Weights of a small mixture-of-experts language model, trained from scratch on English Wikipedia: vocabulary 8192, a variant of Adam for the experts.
Below are experts of layer 2 (counted from 0) of a mixture-of-experts language model. Rows are named router (the router's row for the expert), gate (a neuron's input weights, with its number), up (a neuron's input weights, with its number) and show model dimensions 0-127. Each number is 128 + 24 x the weight over its row's rms, rounded and kept within 0 to 255. Numbers have three digits each.
After each expert's rows: a language model's description of what the expert responds to. This comes from a sample of Wikipedia text that the model never trained on.

# expert 46
router:134068100135116150120116115133162115160195107159104113145122104128114113115123114086160131157119128124149150173102117105102131127146140126125154138134135121135096104117134111147138130140096102170154081126139096110115132127145128152128089114138105117153119125110159129144114073075118143099112157172123127089118077164144159178122185114092127112121100132101111117129093111122103163118097
gate0:141129103135110005128128128099128129129161157128152129129128060128126139129115192140148129128185128128206126127096127094128128159084128166142128096102128104120140128127129128131119129128137109128128131127139130128158129126121134102129138128127134150090114116112124127182129144147127164126128128129053136147087128168129164126127132095111133128159133164128128128089128134128129128124141
up0:137166164101122094163091170128115165111137073103138111102112122128113153111108144165129098072137128120133138078153151103154087132127140093129106127104124105091129160158148156103129128127132150153151142082127124159128113110129154159141137149136153117127128148151125139082171199149156103098160115131075127134124144153100122098111107126115115156139116125142147106146151121151163096134138
gate1:116150126220135113128126124126117125127133130128002127129134124056120127128149126123117132127110128137139088120110128083124090137227080088156131095132115129092131129126126149136127130130140128127111132134145129126129134127126145083131124127140125151129125111122126126154132119125129140129130161191143149132101126126129129121125137146097132128135185117147136128130123117132121092139151
up1:130129129089144166130123155065129131126128134127091134128120143134127131130122061127130128126193118128129130124129131127137130129110201137219172116111129127127141125128146130124143112124131128130138114125083147130128127236126128113127133147116130127129129114082131129126128126102128116127129129133098092118127130228127132132117102122132128128123130132165129126116125163143130127132071
gate2:128103128157097140128159128131128128128125126132093129128128198128127126128111127125136131128148115118071132121115128091111146100042127210128147083131129128116128115128128128127124126128130128128127127129106128102129128119188118126159169115110128177148095083123122128184116090125128128139099128128184085171127118073127126170158127161128119128161147117160088128117124127089121124145121
up2:128127128117150198127128128135149128128114126128094168128128132144131126129129077127128129139126134139133121141177127173128122124241127101128129169137128128196102128089128128129133127128092124128128116177129153138101131136100128126120087140126090102119160190202135128083135123127128104146128125154134137094140127134128120128133127132125145127057123124103159128127128121136143128128087
It responds to: Newline and paragraph-break tokens ending sentences, table rows, list items and headings, before the next row, bullet or paragraph.

# expert 33
router:140157139124101170180098131104140140118154081165087096132121131083124171120123119081169098090142138150158180180113139076123087093135128092105136175121125098129134105113131129161107098176130147136121098116169136137096153115118148150144118114153120092110099153117118145098136102098164133124158151126108126123142103150120135140131159132116139128119150123114124103141111123140129135154082
gate0:129130129152124137127123139096161124128170127123067157121105129153128092130129116133130136127130118131101137128132105120133140125084104116112142094173108101130126106139138129132155130158130128126128045047073097128153104162121134139134128133131127194115128133129113128153110130131153142175124120125121097131128120132178098096151158143127108116080093145151131104201183136127138124124125
up0:157137113129120124087147124141124163105125187130165111161133135113128143129092147064130140136141090126158111145102125052125113138139136156140127160094151124085120126206150136144106119120128121115102129136134165135127153132136062118098138135121124117132147113158085140128127138051126133111140134127060123129114119138115129120126093175112104112136108166098138127119118119128130137109138
gate1:129147170107222130141129134142130124129128140131136120139117145134119136061152127115130025127126127111135047128128140144113121129130147124127115104104131138090117104121128110127103112169131141135149117130140132174152079127136122202141144107118127131135123115103128131143152122126119122127125149133140146131207100163110118129129150161131129140117139144124130105123151165123125133116168
up1:143160128076128135130142112128178133096114132101130097168139140114130169101128127124133129160135142161130115159135143136152108130153167129117098117143144128138103173131106097107129129135168121093112116130133223123160128134156069108107135134157157133131130166065102127165128210129126141132127130162107130120134110116129109112129127128113120116127123171077174141139136145144129130100130
gate2:146127101134139068087162117130098120087133122129111153122150129123116112123128107122119130129103169127162150143122120092127127133134146128070093133135127126147129114140149154139144124132147129130137138122161126128100152172063123130088085156154108132106143131154111097145110140127120092174113168126039116119118108128126127140129130132136129152124034130054129132135114136129109115119128
up2:172134122169125165140077129125190133123128091077190170139142100128142107126072158129131133138130122125087098128103128149138109124110127128172132159136110121121128131134143190090114161131112133126116115129120103133143126113156143130097126144120122126146125135052131145133094117088151159123077138107134129134119123143136124121133147079098092127082132134121165128072138128117098126129145
It responds to: Derivational suffixes ending a word, especially -ion, -ive, -y, as in invention, affection, classify, plus line breaks and table pipes.

# expert 7
router:160074133153141145167095138139142124130182093131127090107110124118113080121115104107152131133160146144162199147102119128165121135145139127110154159123145104125176132152151122133126080152110104163122111077160120150145131121117133159161112169143122126155113104115155138110116118110135128091125148104108074069128102141120136117140124148121115118160099152140135080153144145166127145157114
gate0:107128152189105149143144163122129140171186096165141115121128151077084109136156140040125097102143136146130131125123166103147112149134127128112108145110128122134141133130086105119134128109116129150138126100119128120128128117140126161095122106123097124125165135121156128117134113137126147060126128162141119090083143150127073131137188125109088156073130143128129106121123152136120124116095
up0:084128141172114140127119122115099126175140115107125124098150128111069140149153126110127132129128130138146123108102115132162128165099143127129108093113163146111136151120109084093121132146111150123125155135101135125129141114137134164104126090079090084118181102152159167123138123147097165119128097123147132094069124122090092076143128159142138129121151127137070137093135190150111127146133
gate1:105132128103130131144186114128126107157171169125122180132129127214129130045120127124135127125139138125127118132151146129181138130133131118121126118124132115132155107066129128125159116104127128114125085133124131125128115128125134119075132129169120113098136127114142128162057076124139124128121091105137125132171131134127138129129129123127180140130128048128128142127130156079108115130146
up1:146183134130157117187092181128122152130136115168126138072119122087116123158130168141199129140131095129124127121080159102123150138111157172176124126118139098119045128149169093129108183132118123148124181144126130157129126123126120120143069107125141130136130128134130146127157148129126161127168152135135119116126134138122096128126128127130108129104156124127126122124085136117125138126102
gate2:138127141155080116149152118173154129191161118139131094114141137024130141132158087149139074126119180115136131110117132082152129140132124129135147124152136103102135126151137164116078131180103130138133126102118128105128117135132139136145133125132130129128128129136139199124147131161109133110126146120139157139129159164125106133136141137068129109141123136125093076083126119101152126111123
up2:118130129111149136121128116090127047106121063100126132129129122132129152111094126156145115146091127111121129130168136152130105132114126129080120147108146104130119123113058135100154171130134127120156160116125109133125151144157119150135119053150127139062128126123081109108080125036123080150127144126121133131146119115113125120113115141129120127125129101138140129145109109125094158132127
It responds to: Quantity words and small numerals such as a, one, most, more, 0, 1, plus table pipes and word starts like ret, inv.

# expert 48
router:139115102119153139159130112136116105125152118099097119157122078119089178124103127067145136130130139132143151155083104128133118122144104098141139173123123108098131136133169137163104077120132114166118123109122115149109095113149177148151115154175152116153125125086150118134096109057130152103161121136106119069133093164130163168104155137115137146130150122114137114159129126162124105132119
gate0:128116124135125078143112124084131155132121114162136125117105128108135123116129140152129098082141120106114190139099131142135136117127111110116136137128146126132136114087129100126127128215120086138128126128080209163131117135167127150106157132135107110096161130125119109131123190139131130177148151127129124119144117134131103132133137139108137147128131129131128129085128024141144130170111
up0:129123123129088150132128165115122148129129133118154143166139093113064146138124095134131132138129163121081112140120151078125139115127141185129081117136123111133128103129138122128103102037157147117128194130128136129143165128115084131122126087110126128128126086129149109132111130112132122113128083121112152130079180129155183135122094129115127132086127109108104155145134101126132131140181
gate1:154104212129132125128128126137126129138136125130118113125103089125132124124112128117084127101107133133118134133136130130157123155195145111135152129123125171127083137124130113131119130133127110133131098128132066171128071128130121178095109144152126087139113143149095178105102075142122164134100127123163115070128176144131122169171151118122097144127144117119123066116087128131132127111123
up1:131129121070128121068173132102096116134149124108119129135124105128128124140121103150071159123111126151128097131120127144156141110158105126153147144105123171087117190135118116183118128129137110129133123126130102148143070130115137124059134144129135119191113122178123133153111129128126163139134114118129130086136147146148159096171145150116108135160129113118156142131123163173176089113122
gate2:168151133127129135128153102132124127135127129127115106164128020128134122129084125115132153127113127131112127124121129157125135127118127102129142137141118111085126150129134143146108111127165146108046125141110089100128128155152134139100137107146150149133152128112112128142137206077118172161090122151128083100136164106183123131102118129088129135129128150118134128130127107178128080119128
up2:126121130118093087125123122110128106128127147137128099126128164125141127088127126174128131129134129095128153140138128107198076125116121134122105089125110113124152126164121127117168129133119124073134106126129165170092128130125125140128123158128125121118161118155194156127133114139166127061126129149160133143124130127123112154125083183161128135107122150091058127126123069135122135179168
It responds to: Country, state and nationality words such as American, British, France, California, and endings completing demonyms like Romania-n, Spani-sh.

# expert 11
router:164128130151143134180121150154173150124184094122151113142111110158087116121120089107180104117127130119139163120116136143157131170121136112142136148146126094141133119155120111136128111098118120158103141092153142166156097130142103100124088196110123112157082119084157114107122094118131124110145120154120107090100097191154155124132161129111094163106143132139132113164127128111132141125093
gate0:147134133121129138129120131128133136123182089129129125125102145103124128157188127113145142117137127178123094134121098127101094128135143121069142110142132109129142049211161110126141129126151133129145082126127128171180127152135119135119112123133179101122134110127117104132103149128192151128105134130128123128101116103129133123153143144127165136089129175150129126193167147115117095135125
up0:139141090126142130128128137120140170180106127126142130130131120114133163131139122168124126105092132099111127118048192135137131130082119109166164114128144185098124137122134102124107163136112145127179104140112168123126138131118184154134126119082144133126091127127143108153188143134086118165162121133117138150126136127130072131111087129135137121154127104141129133116125086172134129132175
gate1:130133131112137124129097115179151117141139129134128125097128108097112183135147126089117097118112131170128128141113163119118128103110122096113128126126120116114124077104167108130133129115131160155129067100119137132103134152112127136127126134120181125141120172183153182111127128127094143092165104193132162143127127158135074136135154164086125134119114141123113041132118120110160136127113
up1:116149126091151122130133168219163126141127121140132131128137125127100174126126084097117126130098163174083129143108189124127123127107103086146120099177126109121129105100157119106143142100136153126146105149105131132113137131125103135122128150128129136113118134155126142066133126157120127161126100149160180130121074159137065115129125158123143129146120130125137102121131118114126057111138
gate2:117128137126116129134125090157179130155144128119125124099123131136121133070147141126128103127117108115158123121129075168079136142098120122139135123095064049152130105140112129081107097138183129153141129140153151129126120144117136113113145140099126121133154125102126132119116130130109146112088125118125133128119120108110099132166242113113139114121113137129133115112144151129105127063124
up2:114076138143148120127143125131172142131122143129131121133128168151141132074090124132115144165147129130137127118153094130149120131163144126156126158122149102129169148033119129113153100085127103121163116110128169093114165138157132103149100117137130152136165147138178190098111127131153097130128124124187101161128146102129144126111115127129136135098135129132094136123099168127128116094178
It responds to: Hyphens in compounds and lists, mid-word pieces like ha-w-k and Kn-ow-les, zeros in stat rows, verbs like made, tried, turned.

# expert 45
router:182133129122144118151083112125108144128157114144118115095129122141149116109126133090137090118099113135146158168129128150115056129167152101145142154111126096136138137121137134144100088144133136137152106101156102134108114072141153157115121148087139098148085140119087142146110105108163088106171133116116098108137109183132131174103185097091108128120090141136116100124113164110124123140125
gate0:123142141169134123120145113159121183181128146082100122120099130076140124103103062134169154131114173121127124167105135144128114130152130063113172143123121106128118128128127141133181111129156146129185108123146097128129156151152129127086128127141093131137109173145093137114110154105131134135136127132166132161128133176143123110135105130124152111126131140166132125132131087171122105074107
up0:149130117104125130122142119126131068077135176197109110116179135077172142126132156131104122168176131104153130154132160123117129153148122145089109181133145080135128127127140130129070137155166148129148108165120137111106117124168138148180130122166113127136127139130137124104136132094103124133149129127103129114132124076130082128106131142146122113129112059133128114139117101131108131118158
gate1:109133132123102151129096129133116113118123151115127133209114091102129156133155136122144125110132139129156155128157086192136125129154148118112129161107103161097075161124119102120107100154136127090121136156167135127128132131128112133112141128115112101157131134162126158165155145092121172129152128165114125026127123144137130126117155141201161130137121096131142141106147143116122151122135
up1:129137115112119160126129130150092126114129065090122077124131106060130127088129128170129074122133121126171174109125109111120150125132106132133121142133129137129133127117123120105124113130123133138131091134101126121102129115151128129144133131199134128126128159078132119132126097114143142122102170128132142124192138079134131150136133149144127063137084120153123116139105115182078108181088
gate2:080136121102155113133128154110101120135163136144128179145039136192128150163137087148089125113118127111133160138130120149135113138136126079127165136109117137125155129127110089132151094129135100130130110091148127127105105129125153183096118079123162130137182136119133130145121130122166112116153136146154104114092128171124146187109126088126125124115132128125138107130172156129133131084119
up2:128131161177101154109154123145044149116104123064112078139114169136143122129115191124169125145225116142124133138126120092128124107130116118114127124131123122135139127135122149121113127105127131127168112149141142088123156132192129116129128123116098153114114129136112150146133129080105148121120122110115128155141129090134093090127113132139128128152149134112076121127130128143180162123120
It responds to: Middle pieces of rare or foreign words like Alpine, amphibians, Guadalupe, plus pipes and numbers inside sports and vote tables.

# expert 36
router:149109157140100114176091112122153122145115075166140119116093129100099128158126155113154114150120138112166154142123173110130122153158165123100110155112113106124123123138165120131116122132091109135130091123145113138128117122115137123169123140120108104148133143076110129154076131092158139110150150144145155105122088163135156180085161103087083130109137098171151118172129108092159149113117
gate0:116130127107129129115116164133193088099134069130035080124179129116149144128143132095122201152129160128152127154111123134130093120130140126101127126182131134148138129115134129108128133129064130128133128069132140126094130134140129161127101113157127131098131128123174146150129120130130103129149133078131128083103113132131114116128152126144130116129126137128145128078127102153124108080135
up0:131166111121131127129110129151147090107129132125153130087128112138110153120132182112129130129124079167138119135136149082141166139127131095095128162120160113094163074132142143184157142137136120132212135133137131139141134137127147155172115081159147086129124128132141102132106121101128139115126184111120128148131115118135109051127124128129100145119085122131165127115125101117129136152068
gate1:130065122133182109152131139131124140128124133138140096162151116063113125128128144135068071127132120122127121094127079090124128138176136128129127129092117142107101145139139127069124126140057122126124148162159132126064130133204098125124124125110127126129130131125129131136135132117134129091130127126118128128094117070113126156137134127126125131126133158054127132082128126124129130130158
up1:132103148129134124126122138089128128131129134078124128128147094130127123123111146127130117128144109105120065126076117102133127126125118114112110122090128142103126150110139083131111119165129117133124140120156169128146177121185118169163181132136126137132128105102125132117129127083114100192138151089135127080099122053111128109116145129162102106131166128089072127076128108161128110100143
gate2:125121136045128126174129127127126112120129129136038127081101132134138127126134082131119123105073128162113155124114131067126129102099080144103139136125135118128124114126151169131135129126133123128159092130110137130129129128188126127171136097212125104119127127140129126156119117122136128100113129128114120138095128159120114154126154146128128133128127116130132125120104057140072129104105
up2:119130121124139140140140150148127129124129115132163126149155116128145118128108124126131096162128129135115131144115125114098130171191134132132167147118107159133128145134128119124128113128111131165128174102195121128128121144104127131153080117128139167136127129129073142119127127139037127147116145154128122113147079064201136114120081110155126162180165138111124138121129152122130065123151
It responds to: The conjunction and, plus colons after infobox labels, dashes, slashes and ampersands joining items, such as Release date:, vice mayor, and.

# expert 43
router:153115134146160161164121161117163129126179109136090083140143115148104138119117139097116097125109134130140150157114114100157086108140105161124144166119104090137093122162162154173133092118100110133116113105156114129129094126122135155151103113108091113126130119095174109162116116106134123104142134125092096095134118165144202139078135132103092128080118129106157108147100143133141161131136
gate0:129139114125130130121060130139142134093142129157152128128098055107088112128128129117134092127117125121139115126114149124114162117115184125126119110129093105153134140125127123135120133124092172139157146145124123105126101107128118127168134143123129127135113132133168204119136088087144149130179122164127117103118106133081128167128132148113091208128111074110146097123136139106128123166166
up0:126140147111139133125146133154128127121128121146134128125127131162132142185210147151080123097113106149102129122149126121109097131196162129128132109118110171130120179163124123133142135117057125125114129112092154081178085132118117128073150130135200126121145120165118129140139127208140156138130145162141115134130136129110152121163149128133111136134123134136152134139150138141133107136122
gate1:083121152143114118164142129162141142123165105185074099125135127128126134126106161126145110124132098168134131109149134135161141134135169126137098134074142169126140149139138126129129093129127134148128118101127139128043130121168130132127102127103102169128084128124126143135067155127124101083141129113122156163127083148125083168089155138128120163143130128123106141166117105113129143135182
up1:130140173125124134117130137100137103143086170124103101136115163119072140115077109142129123091127136122150120072165073125122143148141136120115128055130150143157160111136103130132150150160104126143126133144147142125110128146140114103169153142149122128121166111133128133124181138129125145103119192108130088091161136124088127131112130091162128127115136126109119121096125112131068129112066
gate2:126160149134136106128132152122130149131127124119149128153121144114140155112155125121104198107112158129131110122135127123126134127128117168105134071144129168144130101130128125126127129127174163138137121080143140143070127169130126128123143121164121115134123190093105146123149129141128111123119148139138156139146100199170077125119135125136143095085112108094220132123141103111084155090118
up2:137061132128147081137141128092138128119115129147127129128111187190137096087136117139196125159099137124131146168128129134130155096068124113143144155117132122088128105089128125124145125148129124132126117023145156155099128133114130146146116112120113131142092095152104128145138138109124118125101117149128113113122129129179133131128102104136089183120112139152128132164095119128138130125130
It responds to: Letters inside foreign or personal names (Niko-n, Š-m-íd), line breaks ending infobox entries, plus prefixes like en, ex, di.

# expert 38
router:157102106151149121179087158118142169141136073126118114133145140131094141125137131089161095117123140136177183151093086114118114132137183133136108173098101117119159139111155128136106093132107092148143147093129116144091106123121129126148097152129102109160070139113132142119138105113167113088158144111140101121113122113121145148091171125087128112147142082112125111113110136107130142162148
gate0:201109160125132122160110127119182132144147153155135140131127143162149119102138126120126116127103127185093117157126129121128124153129128129124130128125092103127127117223127130064123145146128129155116127156178125124107131152112128177133123122115139132152125120163105173130082127122175118129154160132113126128118112129126124129136139135093123187120069151132078111106090133138150101122150
up0:126125144142102122130137133114090139141123127119077165156118129114111157143135150174145123060077140178146135136144127207126207140167172138127116127126109177130120162146131127118159143094129120157128127127092042122134129130155135127103136115151138127077119123150119110126126145135126119128123142141123159124127172143111136153112126135114124135124129104141123124114074161119098111119130
gate1:136128115150129137129129128183128130118120143143147084163120127124112150125124131116130120128126130109183129136156143097139094160128188128128116068148124128104138117162110128123154133131091125203124128096155127143085143132146112126155050124140155179178121115135135128094127120110081129127111138134101119147142127124125126125088169102105128118122134128126092045123124121162088135122138
up1:128138117109134076109136111141134125103127109126124127121070119162114126176073150125143149083123128173160140125114119090126111105135062121105119162147129126157130125179141125173135130134134121125125120120095046128131127166079153121110153168143115110071160131103121123137141109134191128130125139133105124130099136128139127130140136127127094120113108147143140131149140128114127128115051
gate2:158126152190106116106111138094129148127129115150134059136138122137099132138093123108158104122123136122181182159122171147135109159127175119147124128145097150083061166127157124124128120164170138145127125121129146128105086156157119149132079097101133183136129128128129096113128112128121139127081121129131142136121129138103108127108206125146102145126169142123141125112143129138145127125120
up2:166133168126135133141128151101125112125131135089128132133141113130128133138141192114184130145130075161099159124124161133145143127133139092156128130138141145091128132134128153149074130130135133152129095126143134119128081141127128172137130109128133140126172128124156054162082152116134152183054136158132102148137128146133098125123109106125142135127123097150160130110128177090135097178112
It responds to: Middle pieces of place and personal names like Aberdeen, Micah, Nature, Ciprian, plus sentence-opening His, He, The.

# expert 29
router:104125139131123132155114119116131148135179102151128128127097085110102149102119083086144133141154120167142204158117127151157114142144128116138132152146161118119130157134110121171109105116134105135146119098145114110102126119092193140148149130137129098148107141113098117082106112127119106104123133184108120073125116176138175148111174125106135146113133126147126113182117090110121121163092
gate0:172124135105122135084125137118130139128142133127098124120129135134154140131159137111136129194130130130183155123121060161128103117112115100123132129137126142121143136129130128136124137198118140124127136119062101124152088125171134133099130135135131113147090125129184129158137119157131137119125133130185057129113146166121107128143118130178128142138155089160128136111104145206110123114096
up0:126128133119133112099151128145156142168111154084135098109142125066123126090104144125172157129127102132126152126155141151125084128129112089105129124176138138114129141121130125138168116110167107128169142096110136118099128169166120134121112065175121129128129171150128108118086178141128164083142067136151121142121169155138096118159132137141163164139140082130115136135147116130110120163129
gate1:140150138151139130099108095102170096138163119124094138129140127146094118129183146110107132105125159136123103146090140144154130148087126120141121119121120089131129120114137159162124087116129130128118119136129149129133127178127131140166085098092177170185112105206137137117091137110105082103175124131136138099177149114127152122165112094149120187128114133132125129132132133165113149129127
up1:080101128124131118141117127118100128074138126148155153116077148146197130127118128165118118148075067133115177124164138128116033108127120117119138131142129112107117124124128128129104121124127129124128115131101120125173161161125122116130107122143130153107126108117064129133129113089158167140088127132116129147119125127142130126129131149094093127054128176135128132129121130126090103114153
gate2:120142121126114115128121106134130121125096131144125128153114102086108132129072135134164134117136119130138120117117130138147087134139125132124127135128115118136157136095131136138121112129146107128143123173127124128116129134128129088113129127113136115132112124133099130068143128147111096127158045146094104128095140145128127151129138091103128127129128155128129128128255128167127126117128
up2:113133165147152152089124135122125133137124133089139156081171145125143110138198120146110117123127120079119142137122138087113118153177092131130080122119137157110099143139127133129169129124121131127127139101132136127130134091155127150126128130157090128137156119151112128169137108108133119128109154111205128114139125087119117098119106141153157124147127132136134126112050124101086048149098
It responds to: Closing parentheses after years or ages in lists and biographies, plus word-ending pieces like -me in maritime, -oph, -ern.

# expert 10
router:147144124133113127141106151145124134132122106165106110111098124113131134112104127091135109160143135142148193197077142122116139154135166084126103126112121125095152105143162146172121103107114097141137104092153131142114122140099156121175084137164102123139122119113134141157076131101131104115162130139132104104154126185132125169086164108102094141101132143126113126162078091127105133133138
gate0:098127128127104169128159126103124161127099128131125223129129116124127091114138058130106126128130133137106128111123137166109129122173127139127112135138140126129115126121137120106118122130074076118159114127133145124137129054117045102124093128128129124130142145127125118122130113117230125134106150127138126127171127110139120127134126075124129109120075114138130130126127144126128098132129
up0:129129138118134142128134130128062152160128127129126129128115139148128110086178081186128128126129135128058128094112117124114177104128128082130144128202128131147090128110128127141083110167124128128143127129135125128131185128130111117132060171126127122092133209139083158131137099089128128130114124109158127134121119132105108128181126128107131120115127125168129128114128113149124125135110
gate1:174112142126139115125116130132122133180142134123111116126135125108139126115144123128137100151185145109151118144148120137151144130120129104130126109096107132119162128131129145128105128162126123128125107141142114179129136134161145097084064127127128141118112034151124157140194085207083153125109125121156127064132121180113094130158139117125130131134131110152119114129129145171132118108108
up1:129126112113149141129173180162119135114128122136125087136153165135129121126154110119130135142123177127151128146127111123128129141094136113121185137223181129121057154134129085171128126136126129128140128110165148104128127128122099156178150193123121116140119187132131138140126131092116123131142121123134138132110121121122143138125113117086121103127135123124129129117112130096128129213158
gate2:165129111153165148135156107129132124131132117128112116180121095123124127127128147078087128052122147109084076115127112075146123128136128153125135122131119136132116123149127172128127127115129128152082127120057107128129128152128129135094124128080139130148132089124128132126134065129175134129143156128107107119128122135153128122172202129100127129130136124065098105128128137119184130102127
up2:108123103065113131127064177112168124112128138112163117111131155127129117158128102127132128197145113146204152135157129167129106127139128114131128163126184130128126129098117071132145125138124125128164152146193129099121121127127143126123138127141093128116129190156157131131123174113076126118112110132116138124113127172129141137098133123129135139150128128177181129101127139143122137135126
It responds to: Full stops closing a sentence, often after a quote or parenthesis and before a paragraph break, plus No. and Pop.; some Bengali and digit pieces.

# expert 60
router:164128132122132133140105085155126128109146088151123120135109095155077147125105111099153115164149137140138217167109161110149127131128110083117095141140110084113128120147140139158129076137117136156135127127125145145075113113138159111133088129143097169129135118118157158124123121133161102098159104135117103085132081131126138153123181129104124172126135167117121084148138117137116147140094
gate0:103127107115104122167124102150101117122186106123133134120126127127111122093168132113153065127105095170120136106128171126111128136157100098119127140176067117118132147148097131129096128127114125126121092125117119126134133128109123141137106119135127118111000165144165131159101158126130129112178128139129118131136132127130129144130112117065118129123091139119145137159130134131136142143096
up0:148123125170131123141130130181128139137129137155159130115131090125136122110178129151126132100131132127124088087119121121141124151121144138126129067123138149120103132185120183111130149132113127133130124135127132127146182113126143105106124129123130130130141129159084194167060128147112124126126139073129120174165087124075098080126111152099128125136105130095117130114121198149135095140140
gate1:129128170150118140134078130135104136187140094158110056118128134129164104172117105123109119108128121119133129129122106137128141171116171144117130097126108151127115146116183126130134148178130126160078121117127126170133075148131132150132120130162115113129126092149112104151154133133142131128125124131128118112101122124151130128117143029122139165100131110156128097118152134127086116117066
up1:124128101165116154128132134119130164130120132109154123139152120089149134130136090155067161130162133131157107096091109123182102141172179126111156078113110131174111184123070073149156128132129115078127158132125123119091149084125102118115164133124129137157134127120125136124128124117129142128127129101146204140141127134113141155181130155117141121144168135122129154120126124126129109127162
gate2:100129172128131112141141124116165135138127069167061135123090125148125113085122124127128130129170125154124133131157127138129126102127140100130148157108122124095148127123118143119126069121110170134131117093251153123109138141079097129131090125126105131131131113146129129132124129157130106102115146130135134124157123129114184131122119140155127142127130129124176128138111130066177128143135
up2:095135177104131087161124125128136125034120134169080078082045134162173128119128132122152142134169106162124137127130147050148085140115140109122110159128153126134142096128131148127124126134143129123115124127162130147130125150156128096135095112120119127123155140147096137098122201153156138129128119164127128148123103126105135126129130164138128135114126145132135131126132115118142135120126
It responds to: Word-final pieces like -us, -le, -ia (loc-us, vers-us, turt-le, Sof-ia), compass words north, south, and coordinate symbols and thousands.

# expert 42
router:149159088131132155121130126127141162102153079119139129116135125126095123054115133101150085098125145137145160141133123076132098141131155122137143158136137117106143126124172164160108111135110098157125154103115117090101113150141140143103088149119125100124096148100141143141098090109157141124134155096096086122128111165141143145126160118086097170086101077101121123178102138132149105136133
gate0:152129139128120127184086220144173117110127127130121125136153078130129132112126159086103128126091150105168099148131095129138131154143138155127136135105125162144125150168142144092152146123128104196134136132105119161139066100151043150154132160133144128109138129153123115135073111154132130128127148161083149129130132119128121145125131127128128140096129146093139122113132136139126129129126
up0:135137126177111120128134140153160134123114084072175135139132088134162128158124129119127121083051070163131135126158132142126141142137153065153117190135123133071148117126134141114119160128109101128151128130131105124128123118121125127091139135126129130120143128108127164153126125115152139143151175152091132127128158146131095046117129127127132143122132163130131163126127182123167141122126
gate1:147129127105125101128159121129121130127127126127128118139135128075096127107128057144117097128148138098148128131107092128048127129175122145032088124129110137126118117147129163119135115125131128127151130127162143127130063126163168123127090129182122125169085129080110112131155136129127129168171133128127133099127074126130129127138124128124129142105112122128134129180129155128123156120157
up1:119150149121130095132174122139122125128128130156127128132127134107123122118151128147130048125144119119118133111128091127128160128145159156064119143128120140113118121128130193154103100124132127117171131114166160124104113135143130113145123109129120084146129184116135129134163112113119122153146140077096160113188117125128124109069120114129129131128108106085128128147048137127155150188166
gate2:132128136091103110132108128110127160167128073229130118110060134059126122079145131137136119127146125105128129124130108109143126131145106123125136131049109137128115113123130129076122063132120126158162127119128147147128138182174137159135121096135100119129135142130142151135120130152115128128128057127129101116161111132127125177122127126137139131134128129149128128129116146148129099129128
up2:175109129127084126157096139134156068102145126126094125125132130156123127174103146116097130124104137126125131127070144121134123124113133131126144129127129112123109133167128128126174115116136129125125130126127130133119121141076116138148122175108165130126166065142124102099167063126128109102121160207110136095050122133105151167077141130127101119129144120127128121123126086108130153127128
It responds to: Mostly of after quantities or nouns (45% of, many of, part of), plus from, sentence-initial During, On, In, and some table pipes.

# expert 22
router:174113118139146133141147099140139111141148084134136101144121110138119178101111088074141074121149154142166155185103133096138124112130136076103119134156142081117150114127118131139107091125124113156163129090150136142119138132139134137117151133152122130146125115079143138150128082099160070138105150108144138092148095148150128151110161113103099106124107139143105077146099150106148086127142
gate0:075134102119113091103127125145112128064146180126129137128143091124109158159089124136135128130121127129134128125128136067211106125127090103127118133124122098130153119131144126125125142145125132129173146111149106129121138145157132120123123126141124107079129129128143117113117140106129154133120128160126139162055128066133123107154119100167125177136125124139205117123099143122108151115075
up0:142122129133108127124186145123108143125121174114131117088145152132107132117133136108037089173110128131176149121163135099123151140102118130124111129137133128110134124120180133197121149130116153141128105125148201129154129151157105182137118129135146126112126115134130139140132139134127119127087128124139128115143126114149124118116113121126131184065105165172138128131126158153111114127198
gate1:112129125108121107129129130117115100129127128115082126130123129085110114108127130103117125173119162131172128173148114120134185132180119121129117118128161114132147139124143129128144172162102138157163132160161116153086140131177164133131130114155134114146125126181141208142136126149151126089166133112133159127126084146130130116096140103128118138127153104130128113168137072192124181101135
up1:127110141128136148134129128147130182125143105122093083100146188134132147131171147147138204114128130131130111118101130129156085187129144152129154129153075138141126089192126123166125097106133154109129093134137130125111114113102141098126118172108122173126109137121126107140096078137087129114143123140108116146121130139125103163164129131111138122127127190129124126120103146104191112122142
gate2:127112180130129119112128124099139088132113129133115116168132136107143120130130120124130110130106128135161134147137142108119106126144144024096117128141142029126128128123105152130181153083118098144116102130137136126090126119153077139128133133132129110094107118149114183105128093108116152138077128120120120126102139127138129135107201172111112160130094119132137098128136121121112114142133
up2:160088139167127130137180155119128124134128138130135131131180190115128141137124126124105114140128129150122140152129117146128130134127135133157125128119125133138148141075155134117100150128116141132106125140128125126207155133127115157040165146126125133102059099128161130117127086114116118125095164146136111121143145190149129129127127121128110181121141090129207133140102124127121103117108
It responds to: Abstract or header nouns and suffix pieces such as years, time, -ation, -ure in Architecture, and table labels like Date, Candidate, Coordinates.